Experts of a small language model.
Experts: 64 experts in each of 11 layers, 96 squared ReLU neurons an expert, 2 picks a token, a softmax router.
Training: a variant of Adam for the experts, 638M tokens, 4870 steps.
Below are experts of layer 6 (counted from 0) of a mixture-of-experts language model. Rows are named router (the router's row for the expert), up (a neuron's input weights, with its number) and show model dimensions 0-47. Each number is 128 + 32 x the weight over its row's rms, rounded and kept within 0 to 255. Numbers have three digits each.
Before each expert's rows: "comes after" lists some tokens at least twice as common just before its tokens as in all text; "mostly gets" lists some tokens that are sent to it at least half of the time. This comes from a sample of Wikipedia text that the model never trained on. Tokens count by the router's weight.

# expert 36
comes after: "the ", "a ", "and ", "- ", "-", "s "
mostly gets: "produc", "film", "pain", "round", "author", "design"
router:127144104104122134103216126146117150130103146110082126130127092103201068153112074114135106059199184130142078110057114101114092115078105141132195
up0:183131111168145147064110126154098185127211160110143100171121132142152111071119122131123175123113067098126152106136119078112165163127125134067132
up1:138140116136146147107183121118049105154084134175123160110143113144116133158106097163146098125140143129106088150168093085120136139078133113148197
up2:196108118168135178138165043054128128086134032054109163094153078140153137110082113155123156134148078110136162136124124107116139137152152141107139
up3:074155188103091161109125116112130077176105126086137099097169119157108111168131124167085088125115182134147176108111100102134124077102085129110151
up4:101147123173146169083150186169175077115074136132123090159114135064148129153129033079108188121176128113124178107089146094126153172143109149084159
up5:144154117114145143110074151073129164120086099067132082130129121061120122126064134143156119080126129198135131115086127145128125097145114096155163
up6:126155153157108165141142099089063126144066122167102138180155126096148083097125061176170110089097188103144080069087136093162128099135198181123122
up7:122195162180117106125164166138106133075081108076152125078137138123160129178135123107125128120136130060105145113121083120105076180059132061116148
up8:098141163115121154125200043090110133115123110090163182129144143155168085171161149124177162161122125083086189078135117136103077174082108103069164
up9:089095111175183163185090105169120138143156095122127181182159088104144145139132058106180107123116088167117026146138154129107152088122121122084145
up10:157185165188130096148140090132142186105070113119112106197218043112119093134107127129175145099097108114114091113095148155134111115157098115148138
up11:141132151152136174108120146156104187119087168113174115167200106107109090123110080090215142110075169146144086135151114107128121177151152157124197
up12:137120091113121075120095127077126139151175092160146070166138145119169100122108124087121071104129132131080157117143070086124131081061103109085150
up13:146160124150155075096196098053084103099162102097135098126129111165157147137143063105113083134153150112096163096111146142157187095067124127145147
up14:176140130114161075115100077114075124106103099102141152151095146110160109125105083111106094101147175079090128068105065157074186119153183147103108
up15:134134168145079149098133145179173157106155110066137151048143119128208130128143075166199099108104130151130103147039068105110114157140101080102140
up16:154127181117184171087122127114103128161094065146093110149138093126127148128158119174121093127136123106131125080150156125152125168182099158139226
up17:155166133132111216146132154106045113096103145159159053131143141146141161110123102189107104111110111145153053088153122071160073126104140154118156
up18:143111099122099167114090106163110095102165140040150116197126117109077090180095096169142103122155139142114116089076144159185157130124165136086123
up19:163153092106086138164091110136153167106135057121153124073114130156122090161097134104135124134141112163118120083109140109163150173116167161097112
up20:056081078158119207149137141218143177158144152077164153185127100130100077109140049142159153097144057133146132133098112102147083138121179116150139
up21:128092096100084197109175092173154145144176130127146106172143081153130099091115130163144156133106134141128145132126073112151137145082067133110185
up22:098121133114128116147163129142135151099101072114116132133152100129200108096098144134136098097115179143153095093127123112096224144157148108130157
up23:106132149082143181154159102201147164115118145110168152138116130154070084123146090148104120090149124116141124118078107109140088120124167188079184
up24:101143128104148103140143162197119174082147084177126156123094108059181025082092109144159159116119189106130098106154133108196091142095109137090158
up25:124137146112074174145155165080103154146181134165168133157183075040169102093102100053194088093136116171085146127098103163108116103139131108120164
up26:099134106172170078142160131092116123099125133155159044198103121145149139100126133107153153128129192079126110165065145152088148111046119136108135
up27:147166171133171125120134189154119173088065125141110144079119083100183082152096121071151083118072101086135138101096101126159118164089203097138123
up28:114096113175116138138151129146165203145167167131101213215148140119115117174150063093147136127119120122045091085079174111108119124102147143143142
up29:119177025118132168084147121130125131129123100068132073141125090083146066084162103151143117133093144173123146139143122123132087126145091061098107
up30:137088136067155157120167151098152134137131111130176150106126103134162088174131103179110173108060180054154194109159016158158137124135120130145146
up31:107131107103126113049167085071051144153116106134115065164172085135164094109125127087098079104138112153113159122132125107061131128106105128086129
up32:141106054134115143158155122159123170146104108154159118128152142119103065120099129127082097077156106110139112136133100138159109179124083116105134
up33:137124109182116166095140065110110152160173149084120133170176122144127130202105120069115152156153126172109128138148181123149161104137123084157154
up34:153097137129152138081138130114087111137163114165124134110137130111143047108119106078246111122195098131156113129094051121098127150107154170062178
up35:206110168128151148113097140133142164148163117166069147146198115076144138111106118110190108071111170134090178147172137065132148091094090152105161
up36:083066148145221102123138098109146158117074206101070168121130130163149135129114088141114168090159161128068125120099122155135119080135110109107167
up37:136120109145107197133142163132076098122090099130140119061104104064142103080084090126106105106122101143142090115155163128104112149056152170138138
up38:089097152102130118073161111081107130141080127146164129101123097116096101154141153200221155166135122132139081142106144121177138128106157174072136
up39:169139096101146191106161143151139095117153086136153186097129123083137106177128168178147145144129100057130102093130094118115191197191131163144108
up40:145185158096104168163151142081135164116155131130072066159101143075192143162125100093121121088145157168188075066161129116130134129070109132157169
up41:090178137077107141059164147163108170126124118125173165085146145094147089139137063142141075114127156086117119154106134119095149142084172130150185
up42:127149165143115129117154109111092181117092087084169148075184138069149077139091145079102063085127152122103139090133126118056094086147161166132171
up43:108117143105132106129165121145103107149123118138107097126148097106136130159101115102170092112143211175152049098182138136136146107056097137146169
up44:141112076135126132105160174148083201141107214141062175102103074119126155188127127130130120168128149118109135081146055080139102119100150111090159
up45:120073127152158107141098140144131177181193151129095175188132108106188119160143114130103149127124123090122135058115087109111107163091092127096115
up46:126158079182101141061191108161150148106108123144065111127151124077130045147118168093114158099147148098126094107153153148177087141109098119125174
up47:115209066135176137114184118064080153137122135117142120107124099163116151116122101079116145142116173092130129138109148120051211145167160154069120
up48:158149113136139193057115082112125112147144114114101143100161148113120103119118083106113183105098139096128052120122166093121172172100160137145117
up49:136132057098153166102180150168126172140126161128137162119126138110123109075132056183166134150127128146088139088130142095179123096088160126058169
up50:131087179107140135090152143138137140167163092072126124110124104139098125137110105136146156070160123160134118159123107151061098145092105116105165
up51:161160092123107097112048172124091128139128128152013159099127114133154115200126098113142132092140110110106161154148147105120102165118163128057128
up52:109147181177118113107188105083116180130126114110089143130161133121204114140115115102099150158137127122123139162138101145095144066144072096161100
up53:157130126133158127064168192144161113128121164112154149121152122057129105152124122211163139114108084137096087158142100133148153093150099164106177
up54:121116136123160098180186071088084195134101185111126149146159104153119098086100183125116138126131167131125126102166129141111097146116117109143195
up55:138093103127096134154173134152141146062114085083117141133141125172169069145166064162150119135173103127104160083089051121099144158127189141105162
up56:115083131133124242144123091168139122133145135102141158133134108127106074092128141132179118099101112086095076129097163067088126140145127133117135
up57:118119134136131141129117098155066168149108054079126195136116144129181132152129135087111104131049089159106142115100142086126110215091178136094131
up58:129127122149157193155145150122148092103078116173184037115126090102141157118123101175183072108173127143092133108139108127109182150102100144170120
up59:090125130082135161135125124195084112090106138144163068137114158135098112101067131104159137123166142117118108157111158065161127106073144164130167
up60:111145067148152154128212149147095104116151181131128089146115142145088071110150079157125096126130111113097087135141162057128049094121152128111169
up61:122113122147102105067150112087152114163141110104163141120104134167132121064079074111147094113168110206115106156080072139077118080090150127120181
up62:128106170128120136130148158178164169182151148160141170097125085128102078114146127143115108079097064145083124092099080122163125108115165117080156
up63:126161127129127098153179141162082164157101121171190139113141105055195103168102157111190122104102108134086130150158095121174118168117151144120128
up64:104123045135162094087192158075076092148063128069151111121141123141151103131102066106173112140137112135120144118153083118125201160013135141148122
up65:100167153140131135107133134092089138125175168091099116111123128119170091128167097128175164148122173096128106146143023084195148102141118094143178
up66:134129126060172104159128111056105115147128089111147139173088101108190127149108118124132105171189091145134171142109088110168123185112132130125130
up67:123103135133069146133137150110159180126101126114183091089134088114171118198153121157166101126165129141087113145135103120105171137094114130099179
up68:137174160115150181113170209114111145116130125154136199118101142149111092106107139102158166148184200143100165025101142127159150158101158161084141
up69:179137091136121156142145086140187160058118089121142135131179108143132079117122111180102159096103115116161078110106091116131086163148132143103198
up70:142158172155124125091195138195069173116092117061118123143150127160178060151071108178165117106128138146155164116091122129095112136171118101123082
up71:111090097080097125132186128198157156161155138121125113163082118088155127145154089055132108091166094126129077104133161098145202082085151189140118
up72:101120140099133180105139141175107137150095077108141121179170127190163140176129095098174178092175153130137115096116119077110094158164139154127136
up73:131156136107120139096156098114074183105118133172132102177130097101129130069078128113177146063103085157115083115161155097112103138064141075158118
up74:131122102172105091088152109115110145190167134155118135111153115146103152157088123094122150105179124137103200128186114095137095158037192127127147
up75:117128131143132169163145119101165157120137120136119094090105109068116135177085103121133083138066110073135104093109155116174133177104162158109167
up76:104137097121132106096091154087101141094167076102137177163078126067135153084143116083159133142149125106112126075121071121166093135121115113111092
up77:101120111172102194097088138120126197076141145129120108143182138159142134121136132178206068103147123101170084089139164119117110192077128163113193
up78:114126108125161130079174167147144113087129157135052115047142093150091085091141109152154085089131156099101132146095092138145133157170114145155126
up79:094219100132146144142171135073165130089120048105119112096141113160163098133097086091200128090134152095164114156160128135112168158060173150147134
up80:056125143188085120137162081123137132176150179231114118086160123096192130132110083094150159157164131194109120135161128128143160146140083134173164
up81:126123062192071109111092141171076148121147150076156200127119104128186093161121172114087160071128096120095089113133131145125112143109158096104096
up82:151073179094155134069083149133156126092133083122127127160081087137121070140114087098127063126162115107147112146081079133171092096118154146135228
up83:133109114122097204117146192155124117101168140147143125082163189119092071152133078157098152107169112139151122130117150097147147106103117169096110
up84:085162139137172176107153168128078150064112063163128075142122097093140102103089143131138165100099095156168093098136097096166116183141145092124147

# expert 56
comes after: "the ", "a ", "and ", "The ", "to ", "-"
mostly gets: "San ", "sec", "pain", "cul", "coun", "mon"
router:186108060107126192126187078104154098143152131145128143167128095084201095182094084121165143074161141114104084103031107106090121114128145117110148
up0:090154118141103088123171127111146146096082085134145149138166080079135148115090087188062117094128167166149101102089135095122116134119053115135161
up1:132134132141165149106097154115137123084110121102148132143095086155161122134102068118133132112185188134110095075069081142089118193138104205134149
up2:155141175127094115148176112134079142109138127170127139187128093189186097068094095114102091091142143138127089113109040139170097095130136113107159
up3:126147085084114160088117079142156067071139121144145084091090113147206133176106112174132135172182163171091142144101067146144135133162164167091169
up4:087127046116140182137184144181153099098130174148143176079181144141151099118147066148150110127112145146098079124104098102125120123096052135115194
up5:118110103117178132073175116109038107055067115124156135122136073152163088159072110134116154129095144175146126091167136131132180170063168160145148
up6:076128085141044188119135145107169206144183121157148100134148137120109130123114088183154081161156144101123088121125131113114170191116142110171139
up7:132112118117166088119162130134120102109161091089113132115156091099142140164148113101176144103150147112091120067122093130116079148076114136165193
up8:175138081103134122113105133118147102087169056123179085170157098142107101095132155159151094100139109123096186152147127085142127107115161157080176
up9:154119152151157182144114150130109165159118118102104096192140128056122114137108091081108172089097152124128068107127063068102153157112149142125126
up10:136098149096171103120196144080100114087082098092129162079096072105133108168113152119152126106116151099112199101091069176143083145072091160144146
up11:081095087140103154186102165175122238151065155162161116182122142071146092156122086137121104116120132152116124132104129074122151126111166133155089
up12:095131115102099194094160086082157132103141137041153132156127123166167098063110148103149126101131108121134150164094089124077107155117156127106144
up13:109121177130149153162214177146132136148130140121176075135161130087113142128102058120120123144159128083134150162131147086085119171147105179172162
up14:073157126128147159142132105108107154100100106112078111112176146087116120167127087131141160122200148108143118033130096146147106123157115097104160
up15:110106072156070137092143143188143116167173084138156118072122128115139116089147164123137143097148194162084090106167133120129068132127128147148176
up16:091147127163163135088184104095107072073094147106128102152126143110168129186103156090152151184147133161137102156131155102152099102135178124122129
up17:166153139103131135115214061121123155115192130142142154139141125061185143142107127059154129132152106129120113085117119175148142146156105144127167
up18:174092080127143087103131090155104067173095129147137108161187108168115127122139094178155140105098127131043085117098107102079114109127130160155166
up19:111134113149115159106145137171113168161176144184111147089136149119137118106159099211164126144178124114103153120079123077122122101082170167118163
up20:117171102118086180115129074124112151163156102129102160100096141073191063108109106059140105138146122095140154102132125154111187102091156103150137
up21:149103110190105162120095139121160104162132089176127120159194099110143105119102110191179131180111130129092083121151085100143110074061141194168126
up22:176206094157148176126127148111102108155117076089127101127083085139134135110123102152078128079127178114146085079120114087111148183108166093126089
up23:129154100121171190098191099161129132099127143145087131101182124017127128130106141111149133120147162113104142081131094167141169104118036102161129
up24:109119112124188101121176132088135156052064102125102054138136139117124114052087141143134129111191125146185144131129122126178090192119100123093194
up25:162132119141069170109163044071099076128153138106078124125140142079163129179121153131103169157108118099086156135122093097119118119117139161068131
up26:134111061138154179157121128120127136158116129134137121069201155075116044183127158161152107118127125106127097127114113138101133204157155122146160
up27:067200142134137201158140080117131157116171150128063155093163136074183128154115133094151143076130163121130095075101139130101110148143156087158094
up28:143124120099168171111156128124084170080163140070144102120091108062162128103103086134108119048120131125123085143137139151123154085137120149110131
up29:142144136127153174121165142150097124128094084131161145157075066157099103150095153174140067116127120153118057083100107107139124144128164163114129
up30:145090115128119178149065143136102126126137158121147104170119085159115062187091110148129132114199163136099162098144139089119135189149130093125124
up31:104077105142177141042105068121108177112095170109105126167116052174166122136113050156156155043167157108150129123127087156126171113083147130080118
up32:090127082130085137107110189116115134141157140087126154134118096132226097128147110117116142142155114041160137138067112148162089125085094117083137
up33:128122107128111114165174168071117156149108075062152140099127115086187111155103093085176100128179148133084095133059117131116143109061108144154145
up34:158124103134082140105101181142162146083057137124140072104157131081160122147077108164173045138182148097100148121108110099129104115126140155160132
up35:137092025143111173126106137192135127029097178142103088110121168155173097079160075153148088097145097131166123151085136127060162115116104179120112
up36:086153063104135149139175187119080128024167119162102099138142111114115096159103106158123147102125151070125117142150098131102052064097105128069174
up37:198101082096091096051112093085145173071126126101165145145091094084162119123142117178144152121110090121118135165147130143109099121077151174140153
up38:184122099171143145110141089133182125094118113152152126130166108063170078095113141177172157080102125110175086105097062113108114076149143112101135
up39:135132104205105145125118151130136232174085154105159116075158132092160127150079119097111171123085166169085167110163090080080156127149168129103138
up40:119148125126120092109124157174118122111118129153152116142149053136094121128135104153123112163139166153150090145064121070110091068042144102074166
up41:117186086134109140096165093091083128089103128160086040163160102087155138167107076129089105190137098146135132072116162128083135140106110080166128
up42:124125064115147157182114138116115133191062127098120135131103128096150099158083102127101116075138126139115140104140125148123163204078117211121169
up43:124150139114159099105119069088115173053135103126134089190144068143141108103143099147149143108097170160081102162109165058143118094124176160087137
up44:147133136099191171092140135153129162106108159092109115160103118081103095088094108126140127144105112149143161111082139135123107156097154171186139
up45:152148079149174171072141061118088160161144086137120112098119139138080141127054105091128117126110192115156139086118117122123151149079144119168159
up46:153117127138136166157149092087118158086103084079093158145216088091102107183118108188146143127081183141135069134119113117150151155153110121146134
up47:140136112181127189081137122167131162086137131087107127094153130112176117131112109175098165088058097140162123122107170143108154101134207056086135
up48:080135172114164121096127131128130163143081161142154070171130089122167076051089121103134148091119117173126103101140072096148172149103149145084143
up49:093097159138141133070180093170145135119158143117117105152113070159159079101113110152127116124196165163120107098137069094147194175100142170163131
up50:161119163130151157180087126122121113048114124163111110130154116161125080125083138100156072090093140146155061077097140128107091087131168088065147
up51:091170163155121160102158094165124163184124098075124110098132140114139129136100102151120134085138111108149086100106112081110111109152178117112150
up52:147169120114138144087146107111115116167124165101126094176129134180185124137153157095089108138129154118056117107143134085039179140125090113122153
up53:132122137166140076045177164082137164086158167058095137139160130070135090135100071122123162137179081098157149100126149146127157135057126124138154
up54:080142129113126179091157147147106105168074105163096160125163103074164120091123078077116109108136138110123133153114153135155146068110155168126149
up55:151159112173127166031120099147133127154063107165166148139181110086113101174194113094151145127119137142105098087159144101118154174110177093170109
up56:078137069173154086056138140097097129179156093180141103084103101150130132121070130116099132092130129135103097153112105124096122111092152124126124
up57:125181135174197131147177105138105135047082106100087084140204133122153067164117112199128109094070104157154127087146104139146091081122138136126166
up58:130165124135096169139155136093116164126123099057140122163137086203131072086082125152130128119127195149107104153120065116155154101105090124120109
up59:108116090140120206147126063092150165114126057179113140054138119121157121157098107110186123148107142128145115104122119152048141154097070137126133
up60:135099140127158176137143084153120116115099110136109124141146051065145127144117120130166149085175116158120141073115102092155177187110141107141186
up61:068134074148099181142064141178127165095170093147158145119106109175202093148122121119158091112128145116110066119119167131119096161062071158099127
up62:153135102103164100118169174165090166110090141065107091137092136109202111111097142184140111076131128174131066108138103163090120096087048140152139
up63:176131170170068143103153096160126140148176136189091142123133086103137177151107116119105166059120206094097132105105072090103135130111102100126136
up64:106129086133116201081106101068133201116067119130104103176152113072153141139083117047144164112120134131125108085083161166101168169123169115161072
up65:182175147111106180098141095107129138152106120123161153128164063098136078108104083175125102096191139160138120099119118071097120103160087160096152
up66:097106158161149078122127081161102126145086124136098055138133141115162095147090093196116147103142134137106135131117157052140114112118170108135120
up67:188126088122176175151179147139137113091128068151162148124145100092159122180098116184157148156143125116142179136128046137136094180125126159055165
up68:166168119155117138143109112132141100127116081146091092106124128057186186164076131096129129118167162120075140116125136112101110078075150118122118
up69:130109141159116114119150119159104139065125153157109167160148108092163117099116148076165083197109127103124109045151134132179209172174138143100149
up70:175136071093080171152134126189091139134212151080132109077152144125139076121139128115124089110142075143108072122105147135056127109156100205114140
up71:109140157216142123107126154152116128198132050164070106142109141061155148107067096101185164145150116121139153074085119134077115088114132160133099
up72:220123134125141167068181103181134131167091106105125154133134095113162107135128142155188074131161154180071138099105140099112131208114094138158151
up73:126140140106129157106162068128105128172152126138109111096200126056136124111139092082134177144154186062134112087123128132092095139069102092133123
up74:122132092132118194142138061072153138089097086176131101087120166055169119087097106120154120151173116072114145114087081136105182139116133147080092
up75:121091124161163163136084173100141109085088172185141095105089131067154093084103097137138119106116109088146150110066099089091087111143123139145160
up76:145128089094150130126168033091134099168142076037100081148146116091165111122142113154169122138149130169105119140099125153156184126156126152141126
up77:137087101134100191086181115127160144163140125092150136144120063107129107195147074174098143135135104181045115139076107119150149161139201129137115
up78:142125104093088135094128120158102120133173130032118104104116138129149083117144118122061130093146153153071146098113053109104180128131130173061182
up79:184129118134122122109123144131130131100154100169152116127141108081203136156134144074168112128121148126068149136100056147188123100141110131153163
up80:144155138131170107132142137170105119129118156184141087115179131092094097160045114192121107108075157128142088130096118087095185075140166139071134
up81:127140105172115173119158104184095092102059094111168126146169117113122093128089135119094087189071116184134089122103069111087155104119116151141179
up82:121159135158060208101159079119129127168122097097140127163174093115164102134129101113111133117067114126088085136161096111137136074087189165135139
up83:110113165122175151141150154146169105130184152145113102078134141079215083140098177116192133094140111092112131110154140109095124097101173090169157
up84:110134038152076154121166088229156131124147148127102132115123090131166100088133102165132142123089108118107147124083123099118131173090111120115125

# expert 6
comes after: "the ", "a ", "and ", "-", "The ", "to "
mostly gets: "dr", "sp", "gl", "tr", "Dr", "pr"
router:099144085129086167110166128143114151178102153114125148072162068105185078138129136097139141139137135102092109109024085080078124137120140154120153
up0:066216065151125115145170147075122143104174050169080131128150116150141118166093113130125126168131134137153152136126065098170118105097114156168109
up1:170079177096130142036199176107095109097073109115090115104140117139155125162122059187148154148182161065130165103115038155138142111124150063086141
up2:138120180149106073141157086110099097150127131077135179151159089095125112152145113177180114116163113177119110079142079098221130133146092174116144
up3:154108118143142148122191059136063113170105118115125096158122113174150132194161077155127130061133172098139096130141160064148197142100094134112151
up4:128104095111156133134156201153039201176115171049147110133148075113169067145098131188120121147142124137116140150165140134098103178091167116136150
up5:162071103151164182146169123181145100103114100081061113168121128144155147113130124159144140060117230145110126099105120057098133160089066123125130
up6:149133119148158094101206119113106109097093099149086079109122094049139124133154116119150168101147117118120124103126103061115147179123114099088220
up7:141133157183144153143121148103100196059172087106124143103069142119118074229100072123159121162156126146104129081064111114185070112150118071122133
up8:152119090151087175103119157167153118161162103090125113081149154122131100121097136179115064106127163107118148110157175161077115176144152137163165
up9:125112121123191124142102055138127180123180109197076141151107078077136141161149093157112189095123114164081133147111089090136133115121156098163128
up10:175112110149112134126118057160128126134093132156126140195198128125188113140142087149172134104094140078147068160111094096178167084155105115063155
up11:112222073150100116139112107201140229143152088096101165140157107161174123100105127125123116156138104106108149084177114122130101181089105110108130
up12:165118138117130082132077165137079153040085053113144079103102111104125122129082133124080161155173106106147120100130035096146150150130139088111102
up13:166149154162113133115119182084084125143141164136154094158149053109152076077096166119109138131138124148128099112123069129151057085149125151141131
up14:178209095170085191155078126095118108133124104117127125169130122161162106162096112137160133108097186112138061094153101088168135104076102185102149
up15:106096111093124172096189157230155128108110131143147140087181150189113092144132131191178115154137159140154129112081126124094045146129137151083145
up16:123141077146146147118232113147109135159100080031069095130116104093168093176131087092170101103090092128114103117157092097133167118117150144142149
up17:132071175124129109120171146089112139088120171158128133167166110094109091130126097160151133124127139072106150113122143116159199139060100119142108
up18:128132126121137132146147097144115123140117103113113164115114160050174132138128117076109162103183148085133129125120213121142143127159163071148123
up19:087127097132151156126194128084088146148092164096136157134131074147105068145140110165115147161110143149149090156087065051170196142132192172094163
up20:147119127101166144104059158128132107090083159125141144155104039173179147120135142141141089109136084155096119140164157156098128078131125135099136
up21:098091128099101120132145095163140128130166161047135092104113101177133112161144112169087138128171157141052126110116120131092122159167170104106142
up22:127080102168124073128072171144043157125142141141120098123138131065130174192161159148151130147145145121096124131154068129111141116084169117161123
up23:122090109113194101075160148089129164066106153145096109112092116152134100137107110110152088107098116194139130075078129135090109148125126075128161
up24:164160165139137228140196088096138140184107166087123108096126115091152081143095126127174134187144175104099073138139165164111174156156157157179106
up25:131223112152140143111174095081094152109092112139162101112111124148128181127107106154156073151134188125128142172144145116095076155145115133115116
up26:145153170109165123079135186130089151189108096161140131076122148159119127158123089126113124067156114106148168117099102136117097086148074123076148
up27:120108163139122153100131126118096078139156163162072084160151126161163097143109115159150088090085113108119132100099089129147112075077131113039189
up28:127148136212149177122089115118078111087170108172153151175152075147118127122159089114138090177169145110119086102149134126129140140127161101095167
up29:114133125103154149124139154156057169155151087070129103159107112152206131117130145086156050155147126084126120130150168144147138130158060064160149
up30:087161105164158132121132118141151101114121117161093048120136058111141062118126113116167108150044105157103096144162163059132149099098212131139140
up31:119125182100117140156188135110127113146115154105102130107114099136154056074111140113226120141140151171178147140082152168177141112156161132101159
up32:113119103082126142107104105190075115164160131068131127161128099108113131063128127105131123155139115140151116067096155175106132067129130116143140
up33:099157109187175120024139137180090110105107105091096103135142088064098106129134102121174165107085106140142148076120148127141114144103167083126174
up34:128128127134109116150121167137147229165140100101147139090123106096090138114086128134147133111167127141151119073172101146096072191090128057099157
up35:167146155150127148141132118090129085104096093126102160155142055139153122089152121206174149061105149132109086109133096152173124096109101165120150
up36:125103049122127153090109088116159142151148098095137130126097131123117130128101078117092119115132141111107124103147181109067097141126185068064156
up37:151146074117077159145125135142097128062136049096150118126173061120110106071051123122103133105118177124162093114120082055097162069104147113146138
up38:144090113132198109149188182139087164119107062098143091110137089088139145152122144164102140109178134149118162117096161108154156057130103136105176
up39:106120083155111129130138135174153123113183053118097112149162160097133196169110149125163153130187118168110128084192135132091117119138114098138138
up40:127101140126156131119210136084074153108143122164106126093189081036133158170149108119160143093142173086132164100084062093093121164140127145167184
up41:148142088211096112159149139171080178118093071110120130129201077061133118136126112117110114059137165144109109083111140062100088157163151118131165
up42:160173117137100158132198179121091122092145114129089088099149110120118124174058122132117149147098164106170138088133141095132099109178168145114166
up43:051103102138119068090176103068102106146110131111140112155083111163111084121111124066131096126130085109131158055112061111179141176129115152136138
up44:172163139094128120087104161119094160107124109083086130120125134135137121206138099163098117139100178163128166122111012152141188070112128115061120
up45:143158147100106156101195160103090144186132138180110093076190087147098136138144140157126112090129120101122147102125125134159109140116111108092138
up46:094104104116117127183215112156185150118175143153080123117159069116137159144123124147127153122100174100157098188162155093104175103144096047123138
up47:174167121175121183179073166119128072113151071134114151134085092158174075119105106110155112137098118122113122100123118111123119118074136076158149
up48:101161078159162140140110128132071168130152143157135100099127126132133114186000143132160103116143098098153130174139129108105124157093175090132133
up49:154172095121157128155105142113112086123135080207093114112105114102157144074108071157115084101103079112140097139140173090097172114075126105099128
up50:155076083148143097116163093122089144147103072079121110141085047079141075110099113148140106080145132128155115128170117115127146123103165150128155
up51:108160177126153144121132116106167161094184075107079127207179130142096083104088136103135065072160141149066090172106095143125136098159148096136136
up52:095112096221149112102099092177124150152106165122123055164150128103158072111099084182126085105063118102096131150125145087094145129108128129095163
up53:174198133121191154143149166084055141113073156147134106107109151142165117087129149092178100168161133126126131132128119114190103074133115125095136
up54:180117102157091139130162138187131166164159149107174108098106118074126038104167097158078117157171127128141142058134094142139145151100129131117157
up55:108180135130120187115079136164092131113139117125118092098136075098107150117106107147073116126115108175115131091176123148104198112156106132096144
up56:114187132139169176136139084117172134156138110097097134129127108119195102105099151080130148145170171149087152088146197154097128144144092117086135
up57:103130069129117198144154101134122114133103141133115089093138138151151067160094064154158085116202150085158133123129083115135078097098072134188153
up58:103144161148141109102172133081103144119131148098086166151181137168124148110123122131103145071090148112147096117121056065113108157112153129089147
up59:110177106172104121108131125129124120181192168086137147164200131111116102029136131152147131118105122100116082157075135117118122105147097172119160
up60:143154092163119132097184168141127113089112123125088142129165113160101158178138112153088111119188149190092164170039087110100123070147164103130155
up61:110184148117168129135127046151170189106089174107145034184159096131198079173110112099150139104141134123100097087140095107138153137111171126088116
up62:073141091132170163096181155128070170171163117077120152146147070121137130110110173115118131093087172085112171096163111131132162153125177122057154
up63:111127161138119156140164152138117170186130130050134097144204066126168060161094100184123111148105110088127142150118130060064139160141104196172137
up64:141145142159131184159196094096077201107120092057110138101159103096130132232111145143135153136133117167094132154141096098139092160126157134143125
up65:188155092171121140123108167137153122142129136113135150150198140164137106077107122128141154119109157091118136133097121103195128066124090084151115
up66:154109163104149116159145192147094177082137064151148137173166124086159148127147131144089150098154149109152128094088142155115113115128108112086157
up67:115083086087101174084083148157155168128168135118167135049098139109095085110124128161107097107133130150121091113133142094127111167092135130158123
up68:139094085121116132084090171147112166163185169141135146115099079086093127088117115078085129106145129137097110124176122186105100117068185115120119
up69:159102174131173138169085162125075187108138133127132133128133114108151056120137109110122103096142168132100110086061093146159136088095097152116147
up70:161098110128067095087132146134133101068089122145168102151090082135132079128134164116144169121145120141089086098181122122156073150109127098212159
up71:108143126109155180027125169166090187121096082104088146128147158096140144131092112153116145132172092102136164115166043137139113130072124138140120
up72:152156067155096191147139132156105160151117090101132132127154053148173140215114102136208148166144109127111049088164070127094110141132151158152163
up73:092081123094123124134087158149141168132109147107156144127131126083152092154101132104089106171126144102160058121147158145146107150146132067143105
up74:096143084158154125107122145144114154152119101133145109118170070109107104197134100163136115133104136163118066099114103095194125114098166096056176
up75:129125141162057162106143155145103115164103064163129183179160067141114119120119130077108132106102196162094087095148109085122089093140127161119153
up76:146119168163174106118201066070082160143111097128111144137122077064153136163120091154119124092161196135127140099126110055135160160126131138071181
up77:194141088161098110103138155180094154157218139125107139131134142135088125142126190124148154190208126159114102101177141135137080126149133111125125
up78:133182127145126143110056192103174102141134128125112074119077109123176135091107118140096169095187161079116104109152165153067145087100093093100121
up79:148147132188122165120144094130109152157103097181108160137192146114129109103116090152213138074147115179067138030166076121122153095141104146104141
up80:151153104138141186127119068142082135133107117168131082139128101144124156154091077160162135041135192106127070149115121148057174109077041171103122
up81:135188101111203144115160090157073114070101125153088157111074091136120114187057132185149128135152165151126140107192132116176138119136144106124136
up82:096110163139145122062207114158091140092093134101085108112151121121136050112123108184141125061184134170151166147119140133118103146129101093120131
up83:110150109169107073143139132078074172126091063132117165155187120139093114112120126144147085117147154160144131123117141108147128109165149072156116
up84:102130068104171173132170114159183125131163135084163102091167126203123046142119127116116101158182138146142119105070152144092126131134072091066166